{"num_hidden_layers": 8, "hidden_size": 320, "n_experts": 64, "experts_per_token": 3, "d_expert": 48, "d_shared_expert": 256, "hidden_act": "swiglu", "moe_layers": [0, 1, 2, 3, 4, 5, 6, 7], "router_score": "sigmoid", "normalize_top_k": true, "routed_scale": 1.73, "balance_loss": 0.0079, "balance_bias": false, "router_cosine_scale": 14.0, "init_std_router": 0.0108, "lr_router": 0.000566, "vocab_size": 13299, "norm": "rmsnorm", "norm_eps": 1e-05, "tie_word_embeddings": false, "optimizer": "cautious_adamw", "learning_rate": 0.000834, "beta1": 0.9, "beta2": 0.99, "batch_tokens": [32768, 65536, 131072], "max_seq_len": 1024, "train_tokens": 318900000, "max_steps": 4901, "dataset": "wikipedia_en"}
Below are experts of layer 3 (counted from 0) of a mixture-of-experts language model. Rows are named router (the router's row for the expert), gate (a neuron's input weights, with its number), up (a neuron's input weights, with its number), down (a neuron's output weights, with its number) and show model dimensions 64-127. Each number is 128 + 32 x the weight over its row's rms, rounded and kept within 0 to 255. Numbers have three digits each.
After each expert's rows: a language model's description of what the expert responds to; "comes before" lists some tokens at least twice as common just after its tokens as in all text. This comes from a sample of Wikipedia text that the model never trained on. Tokens count by the router's weight.

# expert 2
router:188108145176120089109132115159096112124105096110147120128141103174119155106134127156212156131129122171125102093092142113164128071072111096120077186191094136109138163105138068155146173086128156
gate1:117115132088106120150170133136166119106100120106233164171095152080105102171196125083190146160150143136110080091081102121160125124089104067105093124121111125141106114104097093144128129183168165
up1:134097169155127179086149065113118170182073143100119108086162161125174154062069159172113094138143064108159125125127170103168152155173147148108121076127167147085143123129119160112102101107068114
down1:103137147133146063089147146167120129136137151130152087131160131123149084147093118138147121096146128133173110164169164098094112121112169067074153161148084112099141097079130144129131129135192144
gate2:134113183145074137170123133157071134091123131121148073130073130145150100124113171079093081133118153158069127073111099123162122098146021123192082163141134125170138156149115122115099129157099134
up2:083165073105136103138225137140169119118074142061162164119123173136121071133071175115170133158134104161208101098136173094153147088079165133128110106123174197073140102141134165125101123160145091
down2:124144108113104176140092057077142160158056120138113115103155191107154123146107141168132141106089158179192094145091148148077167138137125161153121146091107151182127092177158094118058051163184087
gate3:159152091158150094140080104142120133133108161163146151046109192153136158174150094111152153125133083166134073133143135145117155134082064112103093111110181059104126161174121079180202059079166144
up3:169098162162097203141185117165106139115123167161110155148112076047109131153063114148149171078137171115119126122090140172076096094151111118154132126170094129129121133093102120121059112108116092
down3:110038153125134157152118159148087185097100119151110128088110107147102163110086110151128093124126131187205143125098086128122109136114124166193091158143114150169142132147169111148111090203116107
gate4:158088094095108095087211143191127137156155095088142093173084118135135101187092126135132070163158067126140120075139106077148134122044130098119090141167147144166160139142150146126139181154095079
up4:114130138109110113079179108180075115160196151103189089098111128084123160090136133104153083082153128134160158110134151061126189066092104193100101106171124073115133181094102097104089167106099083
down4:127183149053079091129139161133159162110151081163137153198115127101108059128073133164068120124133175165187046126131140137082095140111140190169127091141153158128112127152140139070117088161059137
Description: Year-range digits and codes
comes before: " |", "%", " |\n", ";", ")", ":"

# expert 38
router:217117190110089116079124110156148129146149119169119091083165104163159166105145139150143164074145161132159136136087132160130086111101080130125092196178067120132147187076127110124138102115107145
gate1:132107098111125129127099126117184102119145122067120098089130108139128128145112165187138175132165113164105110146098123135133074116131142116080109083103124118146112134137125126162145125185089171
up1:138097181131154143064152092150145124098122142142189119111164130122153134168133156112113131149140145114123107122138111097162061126169161115140143153174070138174122129115130149107168115099131112
down1:130209056119168124144168169151084132170153165134120120115155137135126160188162106109163149139095137128094106175194097156110150150133141126056207157109091150189110130102092109125129125166065123
gate2:090077132097132174173155140145109201117150123111134139073096111069117083145130097190128108131079103134135137091132079101133114122092137178127118170144201128112155106125174081141161136168187158
up2:132083131142129142177108110116091194153175104151122101093131141129144143123138094070145097092131119151142077141082110085111095133090102110163097111108154074098108132079142118128146194142229136
down2:122123135120131085137137124129148141124116124158128188164170188095131107147130104079148082136133139132070136177184112137143154129142150151062149196123142102113161115107139189142134100141118179
gate3:108142111074121093142178120117146166116161127125117161099144080150170095138125140159133172133079126165143108154144139144115162130071157111135099106141222100054091097135131097126141110161170065
up3:081151167148161139086130143064136138127126092163076078110110145118124062153140088143131105126083134228104138151123140117140086113124106110140203147147133196200134060124176154130086144114133123
down3:115138121168134121166072110109124100120134109161124111109103202138182164148166124090140179144098062089158192147156118070129119117107093118131140105095072112104069120110141148135055104071114160
gate4:151052112092169119171132098131125170120139137099126162125161140140121130134129157117099148104101107070168138124122114168086132160145056102158187082170142112132119127101132130175112154121137080
up4:156173108188163131136130130169142128148154109168122127117151108108123110176093121073068072136060113114176153161125129146116171121125124127120177144096159160191088141176124099113083151122095173
down4:098094063098105100151145116124134135095134104141090150117142132157143154131106177112099124156100092149170148177152049102149136164122162090063124172121093086123176146145167147120111130165140130
Description: Table cell numbers
comes before: " |", " ", " |\n", "0", ".", "1"

# expert 5
router:165109121168076114117112097156169150079122134115151113140096101153172093117102124170164129117116160171136064076118137114169130081138065160108132165150153090127155136135128111157149102171121157
gate0:097111202097158121111119129142164172057102142135135069109131104091128166105128086145144071109157142168111108100110129113113142127127162115198132133155128128174091104066072098095118174136019156
up0:162093091172162177126145166110118101127111093182153161150080148165184137115098155124133136156084147090098169088111073164185137114092111122133148133123169117097155148133177166186115079109157181
down0:107112116113114153153086130120061145129130134147135144137107174142152074180155141182070100098135163043124145129128202204116128154123120155127126068108115109121146109109120173146194116130133152
gate1:146119115115065097151171160101128022149142127116057160146104108177106140166138081110132135168101123062127157149124076083166117106065153135117159169157133122095141115090180179113165206138110145
up1:171127144138102160108145091186142135120126124118198142144255156138162126111123164076193115080117167109123151099128210186103090157188083155132110103163151087182114132146096116166096061102116136
down1:163088142203132094171096134103122138107078105171115123091123121122093094063125082070139120141120148072104146144133164092124043154136086140146118133140096128145198144177139137108158129123113115
gate2:194140086105120104135073119115105104112107110129163171101114167107093137091127167121181134140096133104160125079179102191104123097187106144112182150098135138130082079142138092149180124146095159
up2:131162124099057124197126188068170131082150179087156168100129148104086112171086148091171162127100142127154149110120116138089116131139121200063184135134141113120077118128107127167169124156095111
down2:121123146130134117055110121139122119114154147070186133111110140116128162150104137139090129113057119105140118163115102079100082111137155124129162140125094163077111128140154165077145104155102162
gate3:165085039201100118176075135150107162131149137125098151100106122149146093122106101101135091115096116134148094167152145087127109125110120142138176129167138184145146164148129086155135136119133140
up3:079100154114156154118178189065131050113149130112113161175039093091101149159089090120159101131074148159131169179112083121105153041143205124124174117121106103108166140131142158124147193207101096
down3:119118118169092149113122162066147162104088132126129118152132124070146109121101136079177140148147222133090105118164083090107130127126176099109110174086150162100120113074106144107100138122121181
Description: Date and means prepositions
comes before: " the", "–", ".", "0", "th", "1"

# expert 31
router:129158141129065128056136085157101154153074155129159068169148139128126147130165133117137173174065101169146100140115119172133150111118096138131143164175110130148076188075155078107131140143125167
gate1:125159150168098131107122097114128097100093126118097106099110129127153169135134076093126151139111130142150141149121117134182076142128120110119107122127128141116153186124139079064171164108125154
up1:121132066126202087093099190133082105045120179143150173116089104208087138088113156128129115140096136173127122125149110135104093148132124062089154130134114187173187156127111117132162110125143109
down1:109171104139115114169165135145129102140163143146128129164141092109035108176158111104129135142134092118096168149152109072113080133126123184099125107120117140193124095115132149094185149174165104
gate2:147114175154095105118137123103107184171097135117156122153100177114121141119092156194131118165161103125129110164124108175111183146071085096102157125164124097118135151134197080095144132041096070
up2:163140177079082125114119151088090146128098128116129113108062137089127159122121127181163068140159074164096115084092091157107181184113092121105132105121189126158157110157152153109138088117109152
down2:104096163167126143166086164116161150192120143137141167179063152115115135140059159204158059149180112146085091160107132156094136137106094156160175111118114131166102110151167134141144143091057186
gate3:153128163141119116090184152080172093147065146112133101088145128110164133141136143105159167151113168141163111053092145129161110165094135138137174198133102150113127118145084186142105100137105184
up3:124107123121129104130087120163180137129103139106115173176124141154135090094159141133138067123156074124160127149150124118123147122119037104104072102074108123081122135148093118148103153169155131
down3:175167144195130153161071118164043212100139096165142156113104115072106090100143167172132159115205133219129127168122151125095141069150101133141132112108175139145134123196157121123182193092104146
gate4:182154148154142149170121108123167157165114149146204114142153179079142064127110148093077157123129127141110138167120147105123130154151057119068135119091108134132043118085144110139123092096133111
up4:114166118142142137086066117184122131162088107116176106137157153107117083129123100145103110128117119153133134135124082180155091139145068133123190098143108106178130131150130091115154135146163123
down4:099121135154177147090081165041069157094087109093132143081151098107232071140091120146154156076130155141163136087114133178132113151127133130129109154113114114148140127122118074117076150106154134
Description: Verbs and such/known
comes before: " the", " in", " as", " to", " by", " a"

# expert 11
router:183121215126084100108135120186158176128153147141161118107158138136189150119127122140137176154129147119110139158060082107154113085113122085135116128148115117126147189119127144101118134108076135
gate0:115115143198128157152117084158153130168165173160164188105123196074109187099138055083074143115165100140140131157070090142079110089102141167144124112088122170131124094126103120128100131090114167
up0:147178108124027115104101176100135155139097127120090129133170119176144159135101120160116165067153107058147168134166156076137135132082149123110174135115093092103140089123143110120102104127151083
down0:132083130070083150101094145081130128126071113046119092080159139154156189093135156141106136150114159116103184124150116106220111090105144162133101152110117111126134100104131111102137088198097111
gate1:133141182142125140125129137159181138090095125120143096130046156142151147134140118103125143165111134085102192156118070081188140126133178116108153138161141167088083171163079096130102127130114134
up1:117130163112164114075136144183137093150175101200157116061195094093049154130146105129113159130098107121151110163099163144124115089073124130150109134128065113125137132098128178094119194116118136
down1:121172146148169114081101149132124050141092153181041112114035131138156190141145133151130139135164115131137100062143131104158143169146074112132141168107137133139164073167163044187121148123154155
gate2:080120061129126105116114109143091155138141163196094172122131086121127144087083088111140130109119104112146107075213120083080083116098092157085156114124117113122116166116144111105126125124089087
up2:127123146108082083150152113154169137102128105081161103141161134105121175152140129159127086109177131083082118184121140136085125147135127160111095167150107119138152101138075119167116093154140119
down2:143161109177096123098194162078124113107144078104133158110146135115153130155171115171105116164138134141135129147109153123138177098121141158200120139126196138129115104077134135110089119104137104
gate3:125135144119172133091145156153101153142096177086122145118101101195161115143127135126139121124087124148104135147123130102138119057143146176076178156060122173192116100165129097190076104137116096
up3:100103099164123065139103139147188134133154089124163097134148078096096190114105156118106134158180130130154146110084099095150167158079121169093172151144179086127103132168055108130131163118138153
down3:105074139139140131172080155105123140164155076166141195131115128178116149095136116138099128094158088075105116132092149139156117160127092174089149157208115090118126123157123087111100081125098170
Description: Institutional nouns and verbs
comes before: " in", ",", " of", " to", ".", " for"

# expert 61
router:159117196140060081082106084154109115157090148151139138039102134160153156099115094137187135121092111171149154168114111095166132151060058114138128123145094131050129169129177070082121104150124168
gate1:135124128163073065111119102196086130180156088161181150141069093150227072123033134184147109066117039101084158103145116121082127099156147120161078168138180117135147108134166140140115138137092108
up1:149133087127114090085157123113165109088071060148108133084178122149132148149122148117132138140116152131161155171168086081171127088103110133171176157071114114149169107144108176123152083206094143
down1:163158114126107153221124113174085094167061103124103089158149106110180150116107113158147141083163152161074125126117131190157087095120152162198141072134122144146152106147149163088231097158122119
gate2:121079139110127109142083086169159141144141174121109109043134199129082139187132127127132178174092150095157124151186145137127109189125107113085136106148122075077146112166123107091103111126160124
up2:140178119168092142120144135144115173112100062112175129163091047109122079108083137157130077111147081111088152099100083081166148091110186150188167157131115188185125147075163153156198235143126102
down2:134073067144134155142117120125135154133125094123130103165097139141114127119147166137125139102155075169128160111118125197087150105063108145161195123110118112152137132148083131140186162171139072
gate3:089066161129098090098131115137146137097136116134085143142119115141106143174136137130130136133136132133076136116174153099132106166089103160123158142081106143136113094125139094113151139196223119
up3:075153155119111135148104098111138123091108169084096161107122076103093106170142137098145087185176112102091128179153185094166093117094110108149160116188160093115103172188141078113143120151195126
down3:112146154123057142127171115115131139104125157151133160129158100091088186123170081071111067112134133129145104191104163137110159106055156158124189123145105105122054140133149100116059056150165119
gate4:135108128149105086173098114167116091084127168175114129109111147153149077154121109127140146143107174064062150138167135142115151127110079139070170120118119140115116074167150060100168176122221177
up4:117196068146111093106130165133120184183113110125127085134125114064127186046132163084115132121131057126148112133118127131137120113130129119151145145145091126123094174103109133152128104187056172
down4:102160138155104128093066166082143110165125174107118122127127143118121147128116111125158122082092131119159166083076124142079145128139126159105130160138138136098137155112112066093143091127157090
Description: Quantity and measure words
comes before: " of", ".", " to", " and", " in", ".\n\n"

# expert 37
router:173086171140063132097099120172117117134120114134127128120071130140153145109082121159161159118184107164165113100114120132183164071088117130151106124143088100111157182135139103121128118140099179
gate1:076105189111191056158096106146171135175110166149138171176121108123158122147180167123115139149098159106127097154126091105103150078111111141059106129190187104159138168126097153100151099110098136
up1:134128159141196134159130133111114125199081120146086093192092170088074101156168111113115092162078137128196107144109146137101153088166132129077080097166151127119143128119119156140134146124084173
down1:116069058110152097141135155129156121112100164091131127230083112120180117170114179142110100110143122154193099127116155129167189098104096123110072184104138181120170145135153166164073166115123124
gate2:078160047131125173105100173120101151148128150097077135097095152140133106225163129116126129212093092239159142142134148138099120120106145128084122142120109136098138167181176198181143134147128083
up2:154166191135146090093135061091146155152144103153131146098078109160117124073140096103112142141129166196072146127099113146078156074173138051161091111143093104158089102065182131186152115109129132
down2:122123129172126150183141071167148139120105138126146085150106081096101154146110125132157137137081053165137169071129143166102046149125120089174072156153118113082103141107145115157077137160170069
gate3:142142065096123128124139133197095113105085078116159121103127142100084152114189127130116141119135116128138147180067135112105118121132113106103057119082113106195116110224164114163121173103108145
up3:204115127080111094089105126090124162132192123118090059162128111145175129153129104144101109112094123112110120120101149140186119125113127128142204153191149087109133159087114111102127100157151082
down3:177093154141188190173139079078138146105157191137086117103118112123097126193135129178133113145168075102093063029121105055155168103093123115144125168122123106081128155139117086143126127114124105
gate4:148087118129119133099107176141078120092117075135137120134093087134097123130133127150113134087083129099115098108128118102118154124137159135120135148075175127124126108137116129164142140120120096
up4:165166114102114104136165057104180147099113175101092102105170113120150109134129125100161105133164176110139151187150104097116114206135129122129140175159113198165139145105099117089136151163065161
down4:126139152091061102139089091092135133148114127059109134141132064150101124138154148125178160113180053107131169189102099099099110108147209107112105162106188205161065109148079119111052053125133134
Description: Nouns after the/his
comes before: " of", ",", ".", " was", ".\n\n", " in"

# expert 27
router:195115168073088106085143140163141145129121097113102128137163124137172168119135169135140125129141162156145116158139082149137099146112105123121111222096096137146131159128147114103108103129144129
gate0:119131179073141124135076134129107130110107172172117184110072119087070091143066162089137152117160162122188151106120079121129140142136119132093203110137159122176132152106107176119135119203089128
up0:083116114098163085159130190171084133080164154181126105074118127080076099175148174122084053128178152109120116111169095146097131128128187164086165154100124091137165148103070169167103098093152077
down0:117128127099087091058107134169132126130156110110155169105085087144113121146135128117124149114102136108124109194162110136109144093104157119090140183101075141137132074087119125151145154078091160
gate1:121098114170089109110082075134137160156180110146109071106098135098169146094178108129121116111084126129086155141117120142108111053123145160196156126160099136148181147164141102159120105122198140
up1:095072134105132086121120128167130121047109148081081120135132135166141100116138131114154116106129143172173134118139186127129123152135145136109125122136127145154137111158122150116172120185092121
down1:158174173110128139088125121143160140149124110058019097106081133133108167092170096128111110147122124131096152077151130098169116115166146118123139088143117098136109155097094131153130115043105115
gate2:143170119109132181138137159091112151110117147143137132137166094091114104126111105193068083076125175153150100105139130106178109114157136095169093131107130111105146206110103084061162095080129120
up2:089142142152148091074126076145083064131238116174155170121160176132208181097104135118107131118152126088098109115122158141082144154111069146115058056144065094139127067196112131203141109031178134
down2:139148141122143136150107147189161162117095104122162117132172124098148127077037136129145101132156135099158107143122148153091144149117110174107100184029129156100193119117115085111155149148171049
gate3:145150059144108165087100126155092153148136126132091150041119098173107135152111126114181121195137151167131119190157212146123101062091202077124107127126126116127175102115180136037099174159111086
up3:166123038123115126098093146133109103155142134151110209064106105109156118120073167163154125201128135149082136141168155166061159047112172114092133132109141107183115104131179167145082140167117147
down3:092119096169123139084120103113090133117105126124170083114104151116169125169053165110088188087092123111113128135155146061169115127125166151087139119177170145154116140166137137084137078204107146
Description: Statistics table separators
comes before: " ", " |\n", " |", "0", "1", "|"

# expert 40
router:171105139079093130099147090129142157116149068125102174137114171156168177122110125109145144110145105111141161146117158125133161094144070186111073222120135151151107157203161138130113105119180149
gate1:104144135177139103147102164131156110091107103131115188087085086112074111129162122100067148152126115127161147178140067125133179120123207165096116060047112127118146163156121163165187165148102129
up1:107155140119151110129133068163108140124093151111107121091158136119150114115138098137164095123100166155115112117110135089119130189135109119132085149132131140085114090106129058095082057110084075
down1:105104163111109181195173152169120121161144175109128134118123145114137157164144128160146100159142133138146158180109077137121102102161097098143132138146154127058157077091085148154091128130126103
gate2:127149140055149150037079123122131104122111169091156110175151137189046142125167161152113107072060160085124171138143124139099118121162107117044128123108128162161169097129151148049133085142147125
up2:123102141088098129085115110165160093122092118096130089143165180146101173125144169107120091105103117070113175185177130145128092110136078104077123132082101120134087117186156125046120096116159127
down2:153167112121048107142142088149137122073129085107082143105108146130162184132080116114109140060200087163141161128150179108130117184142134222155145158131115166153154137133117149140095114127122165
gate3:134169073055096179176130166120160116108103147070103120106158120166102162122129111131097103180117173102166159138104103125080134191116159143120085106083148127171158132138080110058178130084142112
up3:148127135098158171117142107182082150071110121122178122110142119171092134147115156157173115149139147085134170087030126107133163124108077100079110118116166142180171135146075107095086082095139126
down3:121166140134097114091124095103147148125075065090137178140123173199184144064117155128024169123143141088119135126167100120176182130127135166162162117113157116143188141116112141170123140131101126
gate4:131126095138154088149118156113124148147101125136125091162089121078129089144085138164102131121092116170114087134153139133128123092108090148089193068117149109149108088152130102101141078126129059
up4:095111091088073094173141168103107146138134146143072098171083138133078135152155097171058115123168134136078161144146151067103138096136138173106163113112110167109086126132106149148170112106127068
down4:064082136120136171105115133081122140154174135126131144142138056079106155134224135103132147108165094135122124157135133085168158125107182068170131123183135110108107120122159165132101179123037173
Description: Copula and as
comes before: " a", " the", " an", " well", " not", " also"

# expert 4
router:166149157112090093041113089171106131110109134130169133119135088150130143031082119185202144113119141137130108121155174151143155122120087148186086193127121147152135168096157128142110119135118118
gate1:070154138130115166173097108151113153121124140120166071145091122140116094112140110212126115115125124128148154118169126089117090136102049157123165181125070113117156127110125070118127120109161095
up1:129138133117150166164184124127167129135123099121095135170133125136138130096149096091078133103153150191127116075101114099206117189159097122171107109116140119157087128179145099073162156150131123
down1:078116165102140181147116145147107114110078088126142145157148111101144082121135122126157110128077172157112156161109091129158071068130113171107067129115117164111163047157106107133135160171161134
gate2:107124092148119125150069095170149110102127190193123097105126094089150087120114161111099131141128152152160135105113135128151105092130096151115115128109171143213120171141176150111136129213092122
up2:114072130127092128100162118103157105124111098080102096146169133149122082173119112157122090175152170144125115169167101123103088191085148186174166150117062083149115145086109129177106150099139151
down2:127108119098089140213049083151116129134098156165134172091102142175130116104119126098126162131137155185114110106079080087086159069119104125097152143090113070100147134081081117130163146141165122
gate3:116106113131104184109091087115150161095151194105103144197121114118083099147139089052097141207098118180154180134113149112074092089141031160110126064152175101146116119175114053123181096135113110
up3:113155123142126154170089048168126139119097140061164106146139149119154112127151122152126093162113080090112155145115094158158079042131091150138141185175147093221173143154116052144165075133119151
down3:078097165103140132193143136091119178124112121065073140163058124148052104135140184148145132191138121109185054153120111125066108077117095133106112083128169125127143125077102163151134142128144209
gate4:148083037190123142082075172137093118058151105164162119129138141143114107106106145198160124116156144105202082081128145089117155136074100116092117123115118139168109098158160144113163122117090158
up4:140215124063118094120139102117093140127091176147068101125132113171094144115049120141075149112139115128114171161165117191144136133152121213120151128163104100149135196055091124153114097149137060
down4:150105144088198162155133132176147100120117160145143121100141168138056123035119139107135187133119110124111147074133151124129119148139147137106131118131097136128128152101127074128139163099177198
Description: Digits in numbers
comes before: " |", "%", ";", " |\n", ".", "0"

# expert 52
router:162101168128118117080089096170143142128104142119172104125179101120164119085112168133152157091094115130147111127113106198134133082097084105078109136157090160141092163079129083121113096174138141
gate0:104105096127113139073156142140079128097167100100185117117125064158157096137093121155139135110096143100163128140111073121132117153077168139159161153121087140124174098095083160117092139144140120
up0:163091054112107104154082068112108129143154118114127110169142123138135114155130166115200159155084146122108134150121158163125108188136138129160120141100090182168120139187152132093097111110145120
down0:107151108127133112167118123145191146119141099152154142075123169093140156113167098074093082072188158165095149103147090116109107097131119113132138126153131159106173182116165123081160120118163148
gate1:144161081114141110138103108119121061131143105085151157121198110138132128154160128137148123140153143095053149073136147096099108171127156107139107139099157088126100090126152107107161111083195142
up1:116175135209104148122099117137110147104111067131091135150102122153044100062177104086086101085106139035117106152149099133104103094061116171080166140095148166107181116118123113098125173208128148
down1:160080187180166131122123145164135110144171195131125096108078092142144162096119105040141122123118063142125156143144138165098125082140103171166126148164146147124079161099105111137108178184151108
gate2:112111146050122139195152147117108138140134210197171132171115133141132108148142117137149160084092080137129109127158187141141120126138074122129105093080151128143112166092199168102134097153096137
up2:107146095102148139095182108170146109107149169094142167080137100106158160153088168116169091116155110098096139157166173153147213102148135116088077129160116113153109099113070164147135100142103165
down2:124162182124123120121137106150124150130135157080129124104057163139124147189150092089156138090097148034109105092118152087122115137054091163155152128126111139184152095159164103080129092108177130
gate3:123049128102154123056102111142095165193128132085076120139124154125069096127159152153142179135119174101114112150199172150130141098137133050107110141104103144122158106138113129144147166111134166
up3:133081145146128129154140115119147080135087097183104112118123181099117130136163094103168052136162140150103116098115116130140165152133113192182157127050192163052201129139073120162133090146151172
down3:153100120147086123117119144060129115090147177149112083146103122107175081106137209139152083109079180088193078044138069120104142156176112115098089178097163105130100091133120159178072132146129035
Description: Plural nouns and quantifiers
comes before: " and", ",", ".", " in", " of", ".\n\n"

# expert 7
router:193117195164076113076161055164133170153110132169138129123136095145176168069117131158154164118153109160143119134102106130165114132137072128117120203116056149109139176122133074103119082109094147
gate0:095165137079092128141129090101169140114176175159182143108056114129174140129124100175134124148106142093086126084142089165119089159151128140135099145130179202255198124077141128098069136181124133
up0:137135086145202126124074151156089108131055131098107110142104115083066052147091122111114153098151110142136097122097157087096099101151157166075125129095087112065109149209087109115097160140087078
down0:134078104104152188138141144132131161072130095102114130085098096102133133082157175117163116031158115159124097137103095185111119159152117121121166145120205149158131110125101077171181134120105184
gate1:126135142125085203200144163138140123118106151148107115161143197156145093200071129134182178129115087123166128119144130100090072091113155166086096082108115054167160152118107097155127091148172157
up1:139133062138152128148102156125122128101161146127190097113183162196117162180088142183105082148151098123127169097096146146166161143118146120142124139130119123126127135165157143153160124133111147
down1:089103140088155177113131106147116112089158162080147126134092134149144096171095136123122124144098090145113133109124105087115194078106123153098068164073120035088142114156099175153115139146131204
gate2:126067149117118163119140136144140145110134132126180052127122100124130085164166097155062147090091141152128083086090122111131078094045182149103138142097095164118165146121148119095155112128112147
up2:107118137075164129177100133133113134095119151081157166192122155136103128076153120177062097109100145109070123179114055072075119118177115127170211155110097143134111150119115141149141120182144196
down2:156137115083152199106124123104111153080102156157134147070118120169136069205222186136133109078100165136181132120114134139137138092121141151156144118099182094119136145158133115060097084085153144
gate3:107088150129075107105110109123123147145147162159149114093102132127110105141101129187151137112090120124153134109081119079141118077137150184115198198128144166116160137112153123121173152100120127
up3:129086090118137102093129132127202137184135121116093156203081153145083203166087084140156127089129128172139122108111125061165142104146160215176187141140127137115130151108156166112184142080115115
down3:079131125107134134099114125194111073071089152178185177104199120146188134087130074092077158086126140131130142064127103134091136157186118100117106110181168120143158123115195123133147147102122117
Description: Table numbers and codes
comes before: " |", "–", "0", ";", "1", "2"

# expert 36
router:159082129094081060108109086111135160117140102151199115116073103096150125113106105167144155097131095117136197079107071119197128094117061133105161132128116130097152173182107115122145146112108140
gate0:168146095076170111124085085109145148147135059160160101084141167085125200131162114106132200138161126110109145159118087140074136132050072142124158104139142147092093162109124120140153105147147173
up0:054093215125120129146172133109127104149151128147172135159125121133158131122147089155091124157117143124122120080125145128222147156105111089129116120155099037101128097168137145121132168094112101
down0:111132168171103133078083170234141119103134147129063148102140109168106186148136088167140148211148092132125126118148158126167165133159067171118060148151179133122149124123089150143094124137148118
gate1:155083111159120089117142156118191136153147076151110138129111097105142046117111153122097140091148099128131079171090140106107092054098079148154167126132181113086155174107113140124087089169151125
up1:180137113154131096116104090107161111170160137111129153167100082112105102118122122070109172092116097114122081118113115115106084138147079138148159111174163107141107172141119130171064142144112099
down1:089163151090149101198122082066129125075096131112141124179117106131160131120196130136129134101148148150122109133138171145106066144185123077048177054148117138114110150138109119084147097127136149
gate2:088142159103145125140092148087143171188147113083151110115077161130180086072119098117162022086161107102126144096147110115184155109112163112060110109130159117082116097178108157153163095114160078
up2:099150150156051115126076162142155124169127151154145191144111105113190144077121118146197129112161178166111121153095176138149144148149150088158110138145135160146161133131169139141055175127160027
down2:109140133122148132056142138138185150130091163143095103150149167163043134129041130122152105065116112185103210080096156182179137137132098159134111137136126135187127078076161071169115121199118100
gate3:126136132139112122061110109130047144086130126123179167124118159167152125142143178119075172109143072059097096189121091121181117104132145062057111154110116120128082159180112175103132067084177116
up3:150188140157138097127095173167143082174111146157087167132163044126146113114179081180108108113187140140136159126171185129089136093116091122117075168143111120131134141130119130088123164119162080
down3:166194114161101081090146154072166104119160143139148136144158110152132167111093057143159134145117118082187120118145052089132120165104164122110149090140075158130142171129119181147151111111139171
Description: Century digits in years
comes before: "20", "19", "0", "18", "00", "th"

# expert 49
router:159163151116085124088142117139134113108100129089159096105138110161124086100120145154158124134134095124119134092100102115156122093091114110107110171156127159093108186072098151096131145141101169
gate1:107142070080136117133157145176100140127205121137141173167112110150171128126112108115112096122059160125107119129132106182130184153061170085079117097153228114130170115113239087103133099122111103
up1:117153131208107120085142103103160087080106208123040126144109139194102160155101084155095126144128093117155106148104142049107102117153108162160131116122061105198128113129170178121104147081107128
down1:053116096158097103167127127183141162172152123110085077156168156121083148165085041160154116134156114097143110091135085125161167154099144144157150113144108111103108132145140161117134158113158151
gate2:158129091156152097089185150143105171118107100109129155144115109110079092135110141089132077126068090122126100170115079147077093084173072147124129153125167110084061140109143151146130169161071166
up2:115155114134124131109153123116108065057154108078077100146143127155123162165044093102114089163131078107068129160131155109106149099162138161148160104134149086130068201105065187116202151115095114
down2:108119185109159131138134094065063145143136093187128142167135102100123128097161155109146123168128180107146149167153188168200074129140086069196090105082113100103151125093168157091090135103147118
gate3:137137142079167110157102168059149078142112111159131093073169148189178171142132113120142173142103120159176126176146123130112126093123112067136195127099123124123184107112120093167205083117149062
up3:123152142110154108108122165117132147098111164160115183115124138187167116175163157100098112159073108130109128202151081148170126140130109108090155164038179127177060128101175108171131098102128098
down3:088125139143071162147147099131152168136113092097053151104103108124135156113153202134074180146111136122158125086141121093127133199104123117116141118171141065108116139151085129130116136130137090
gate4:089103049114087121114122108129147143102168127110150127064110140183138157194111112109155176122148148149161150179085074172111091123171101095114137055077104172150159118110172149125116136144150107
up4:087122200171115124157161109127134133187137083143094122145192150193109169149138105144092158169151094133155151158125165156173075120109123145124088065125101098175069142128114124121122154075130098
down4:113162128108134152067177136122138145147158151098104149126114220163104102111136118042111123172066143108180189162154116156140147169160161168104129121144142135178121147156119082048103130133161089
Description: Year final digits
comes before: ",", " |", "–", ".", ".\n\n", "\n"